config = dict(
    hidden_size=224,
    n_experts=40,
    d_expert=160,
    moe_layers=[1, 2, 3, 4, 5, 6, 7, 8, 9, 10, 11, 12],
    normalize_top_k=False,
    balance_bias=False,
    num_attention_heads=7,
    rope_fraction=1.0,
    attn_scale=0.177,
    init_std_o=0.00493,
    init_mimetic=0.5,
    beta1=0.9,
    decay_fraction=1.0,
    max_seq_len=1024,
    train_tokens=546100000,
)
Below are experts of layer 8 (counted from 0) of a mixture-of-experts language model. Rows are named router (the router's row for the expert) and show model dimensions 0-223. Each number is 500 + 40 x the weight over its row's rms, rounded and kept within 0 to 999. Numbers have three digits each.
After each expert's rows: "mostly gets" lists some tokens that are sent to it at least half of the time; "gets" lists some tokens that make up at least twice as much of what it gets as of all text. This comes from a sample of Wikipedia text that the model never trained on. Tokens count by the router's weight.

# expert 1
router:580488503596472415587465516462521500494511486515543457440443555493531444554500448527479481510455431538498431461562566453496515544499449494462495525498437523588437457529424527504462524511500572426489516493464546490509533516518442525514495496564483455525462540441547530505409455527454471553467496496511511514486475493561497489471550494457484457456550465469462524497490488505556543505444523475534463531439558543523466503507451440456492476545481536532460500499477528483523524460535506503516513499438445604467488536509456546438482458524485427507482502552486439478530503461452442549431502580492450453457471505479595429450503443565536489479555490532452426494524431506518468486506
mostly gets: "uki", "aku", "aki", "ashi", "oshi", "aka"
gets: ",", "i", "u", "a", "o", "an"

# expert 3
router:496527425411519449483491485445535452511489498528520499506516563516568507556453460590452490512510535502461420482525455448520430426504535596475498450538483469481510492487516584495499544516496494465538508498489497502486462490517558434471533440457397457453576526451484535470507446532526528465484548480539498522494485491485452474520443504504462467449511486448505553499496547440598532477483500574553481528479558519461505473505515553513450434513493504409557462484464492587526506551459479493484536535499485468433507464549508479452491528531501537568523468484454498538563510522504504545423582486481514551544521561529481559591535538571508451466538585519513524483467486450514427574487
mostly gets: " Liga", " São", " Venez", " BRA", "ñ", " Rio"
gets: " C", " B", " M", " A", " P", " R"

# expert 26
router:479514554447506544479561565439513493448579456451487500468435445515501546468489432470510482550553497448558491516500479467524541483492508422547437454462470446473545494529416454519599472464477528527498501424440434506509535588502441486542464480529421543505509520525566501423486473464511576512512438485536497511551496545519493526525533500517461490511516513418535507513525448411479493463545506494514461501544510554495585537452512498507497485500502458474501461477466394466506504521527463503540487469487405561526537519546508481532438496529464535450452565552492444474386479496549442502463541499454471503507535504445429522472482485561526479461497466498574560502486542566552494535496
mostly gets: "–", "/", "−", "See", " †", "}{"
gets: "-", "–", "/", " (", "===", " /"

# expert 13
router:471551488474556535468507536444504468519556473480515517510566533494518463477547535497478475598502496482495507531419470554524510497470494474553488529439515507539489481497517500476508509546560546504491511448456497528440456496568537527532500555582487488472614488513507471520570464580516535536563507559501499506556516515504537452532535512467495524461437443524545427541476487432492570558554422500479498523510503522450524455452454512534410457527541605545481506521557454468526490497448473429458523545509509455464534452546442487489426521473522548535577520534442593569500461548520489557448466482504521451531569484543549389495490524555472530473487484515515503496450548559553478471468
mostly gets: " ", "frac", " Yes"
gets: " ", " P", " M", " C", " D", " S"

# expert 2
router:492513494415502546491436553459514541433513483444521472529508460523506504409513446440482496522578464484464502478473512502457579480521521529512540539482566431523572455551486395546448527513482522583516519443453524495556486473460527453533409467553524566482496441466493538483486516473528535542507541495502450490514453502510462423536445495476508426528475467486484474510516474424498457538451513522465404527502497475520507502547511547522545499518501523380494496436504489528522448549463557452507488456529516390525445460466469498488508546493442562466516544539541442578525506456506540500467475428495413530501446464444438532514510540546554478429522517491535492442529528507471533481471
mostly gets: " Phylum", " Arthropoda", " autom", " magn", " f", " lb"
gets: "\n", "W", "N", " f", " F", " N"

# expert 8
router:488405532537459484464521459523517546505577540523547515493552480377577454520520496512466468520484428486501507514482502424529449459491495480439489483531500559472396484515472475595439483455410450505481556511593537554503500519513518524493497513493508472509514544491509451473580501471453512500436499540432440489465478492499496482479521442490495572476489538479496505518436581490510506470471531477574505542497506485449444494495507540558465499525505506494534454534543505491424568567436478513562534518507495512504543460499540541442487483522478480510569437484491510485460507515556429482528542539532600430515511549532447549460432462468509488437526480544417476457472545414532558462541
mostly gets: "rea", "ente", "ero", "onia", "ria", "olas"
gets: "o", "er", "on", "ia", "ers", "i"

# expert 36
router:489432521506472423505534480543464482508477491509486467453536549601492450532493477547495513561521533511555543496532554480550478485430576466562562433485473424569537475494522560443485512467460490546504512497523514494471463531493498532540499496498504504512399486434518527524560560515502471498508567442507538510505496514563538547471466504519501551536524522569514507407432439478482510543489471506519495416572446543481527488578452543544519439585450529598442488565423438535553560439474570482547450508459451501525539476566490471512476574519537524550510418496504511499516537473465497513503484484512508469544552542436477474542505551407500496524508536513506503496431472476497452536519
mostly gets: " the", "The", " The", " his", " Czech", " National"
gets: " the", " The", "The", "'s", " a", " his"

# expert 27
router:515527539505482401490514506501434542457533572434563429486459429509521490462445410527461412571546415538526549438403483496455492436527453518451481506486477469544531497498503428580470497505485483500434456534501503523467480561494491489474441516488523533497511497520504472494511530513550531543526546444478487476499521562494559521517564511521554560564435511464501492557540466398526478495482498513550526552515519472469513541473516462463526515444538430539438440499490514531516501557442563574533489461474494529499484469484455508592463537540520466548468468471536546506487498448507455482495540462561478483531460470516398457444441450445526459514463509478437487498536478514496588539530
mostly gets: " Coordinates", " 187", " 186", " Born", " 189", " Died"
gets: ":", " 18", "19", " 17", "18", " 1"

# expert 14
router:511559416541502504439521581469504511495575512547466503506525519400480475513497521445549487525501469515585549519496533507532483517459529495423553499506509493508485524544500496541495551455539488521594552516420462448505518458492544425513533530484509470450524531530475489501594492523505475474494445508529484470454578465453484464536462451515507489533451415484496533487443569500552514413478491463508546446485544475500453527511468482467533490465491502548514541515524478490478467561430478393549491534485537524533512439502415494502611481492469513480518522449570457569516427424512481543451476602437562510539478523531542438522494510521498493530462485585455433493483473483482483573468
mostly gets: "e", "te", " Me", " bre", " pe", " Te"
gets: "e", "ie", "se", "te", "ne", " |"

# expert 29
router:459524491548483535480515534489483473560502474508501518544407468510489530472516549507492545515582410446513481528528488540416458480512528506443552415474496447461505480518450499428428580487473459484473374521488501522495518449482524464534444518464531459456535560581513489534449513499458495583545586524495446490444519458418576549499485522550490422504457504510541431501496539508436473548461550475461518527467490549512488497504460456477484541456534559538462530471496498483493573498489535542523495455439486498530541578533509534438456509504458558386507515482465510485487473492472549470513528474512443516485572500503513538511527485576494506464446561520525507460489449409477561555460
mostly gets: "%", "%)", " females", " (−", " yards", " °"
gets: "%", " |", ".", ",", " (", ")"

# expert 9
router:520486477515490556446508545442503537475462511462528469533481539457465469455493478444525468560551454459569511539509518488462567426522445537505519426498481434477511460538447431514471592537460475521460400466500526542469456521480497459542465427516495524513574477550546521486490517502446524533472587483543474495510486441484504522481432532573473497554529526450517482528557507426485458549476584499474432529514513457494535558523505496565497498447524460531443536461547518488507507487497540562500433476487489386525465499464536524588519509551470562442562512447534511498476487439498494461496449454484417534558475405531518475449498483464532477421468479526572504494531502430533545527471
mostly gets: " km", " ft", " mm", " mi", " sq", " UTC"
gets: "2", "0", " km", "6", "1", "3"

# expert 22
router:444579448530487470557468482524534515449512618435426475558542471470551524479454524513492386558534522486489534477546431550540475474504509560497510500490500498557463487412499519508514486442458478508491513468439557543476477472484503579510465536519504432536544533522487468543434516520548481527481534475445523535418446598437525469489515421469547522473538522425457456466491488514493510470488481502528490492477540515536488522533464525515464493532443474472515490525474414544457484505511505436430477475466605524476487523519528521517549570519462491520480506480550546544509519513474438511471580448490541496549514533465458563523573536524556497418485484515499536519414481465516416542429
mostly gets: " Abd", "ghan", " Kh", " S", " Moham", " Bh"
gets: " S", " N", " L", " K", " R", " B"

# expert 35
router:474497445482510509470513415443497470476530453518496462538510553473398469487468479440441431498478538477494519455515503548416501544505445502586389492484518551579447565503560518474499527482546551506439463542480525545511549522443450490517588534443596450538493513521558526490584482482439496538508460535499494533523525534494554546459548518454440555530533521533460540526546475513520536501452535521538549422505463586523476467437571455473559489551492498563504522518461488563478475468533441513488524446501523534472465544503472539473437442527526488410532565490503499462487455447475515482545501537482481533561502471483525537462425520534486580511458546480494519507513526491519477523569
mostly gets: "\".", ").", ".\"", "..", ".;", "!\""
gets: ".", " |", "\n", ").", "\".", ".\""

# expert 24
router:559505522458514470448405549487507533451507472465490440484440516548486515508465475432488466521419504463493486504395452469499481478526444472519473580507423527541561582477489446538578457534478587476537499452527575494494499520463446491505489445507480494461463379483527481473478506488491513500506495479490516458515558592526520466533575561476494495495440481551491484527497476417468535450505462514540508461485428498540547519471493527515565574474474475439444464534471467557478477552549495512556449545520470483506424515477424536591445508485549522555508524495581434503480501478532490525541524476491475489499430454487428462524454448497514480560520491451510537439495438453532464524538
mostly gets: "Scientific", " Animalia", " †", " Born", " Arthropoda", " chronology"
gets: "-", ":", "\n", " (", " =", "|"

# expert 33
router:464504534529500578507517518543508512523427533433494503459472473507512544491547534502539532442532518483433430427521439517532495521450513581448502520506459436482492488484595542491546476462591521497487570478513542466493485480558514468509453569530596469489541478496432500532442485567488511465477436496485452542491501543551504555531513490533515394532429484498416478507559388542493480496542494512508482531461538461508514512495505514502437466563513540422520516460527514500502505439490567483522556480519560458523523497510505548465546543442505453551519495498531523503564469524523579539500586498454526555528507493555500516487543489547540498505472614537430577505545484532462576436483
mostly gets: " ent", " success", " dist", " ret", " accident", " exc"
gets: "c", "ac", "t", "op", "in", "f"

# expert 0
router:532456534554495571477500510584501444576471511531463484501495493539466504504519477497496529492480477523605534564480552483556451497486636514512551391485453474532517500474479508437479543503429490543487430507540492531514469476542476522546498532524571466496463514555521563504521547559444437490558565500457496509534554450493520554452471504570542507539516523605573486408460499540417525537511502542459490427528463565489532500557417488563551529542440516562438475523471418550512595437516503534508450501434500532532538520510498469549540551524514544511470521487483472498473524499434498414473487458484497463472500513461498494534527472488463501441513516487503495503479526486503479516540
mostly gets: " its", " their", " some", " many", " several", " a"
gets: " the", " a", " an", " The", " its", " their"

# expert 4
router:541517543427548581478504440529470544469512461432456503492466524435527504465455519523454528444478545517521454569458542488512540522448509456518498501514497509529525517443513441442509500542458443521497491484486463479570519429563509496489506529464556474531600512451533531539457511522521444483457428522500499487582491581454564467512519424531519475529437524502581452572494448436496468471531530486506519568490510484503465523528509483503517444554486451474554430483543470577550449475501568512515538511637497518488464567436491502489533533497506548524416536514421437497530505537454525417516509583503475548547505471487497507511511494585523474481497547468489483538535527435540500519566
mostly gets: " re", "\n", " co", " pre", " ex", "|---|---|---|---"
gets: "\n", " (", " re", " co", " ex", " pre"

# expert 6
router:484507509525526486569533534447529480483449462526493466469499551510458485483489492489505432486492522567476512457539578443467494529487469499479390456498527500520542476500531482443461510440513504466468566519479475499469441555445456496512569500477452521464415539485538495506497485450488519554528510430513535518473493470551510480551569555513521554573413532599517448427449438426470465523515490504520521471524504523502492536527513500498432472515477481569555507524415514589428561493495502594507463483545500489501459517493450526454464471457494544433456505504433463413480531511520474489581498492513511529551450538458443530516436506606543528537455546482540540529430524476486424566540
mostly gets: "|", " -;", "\n   ", " —;", " @", " |"
gets: " |", "|", ";", "-", ":", " -"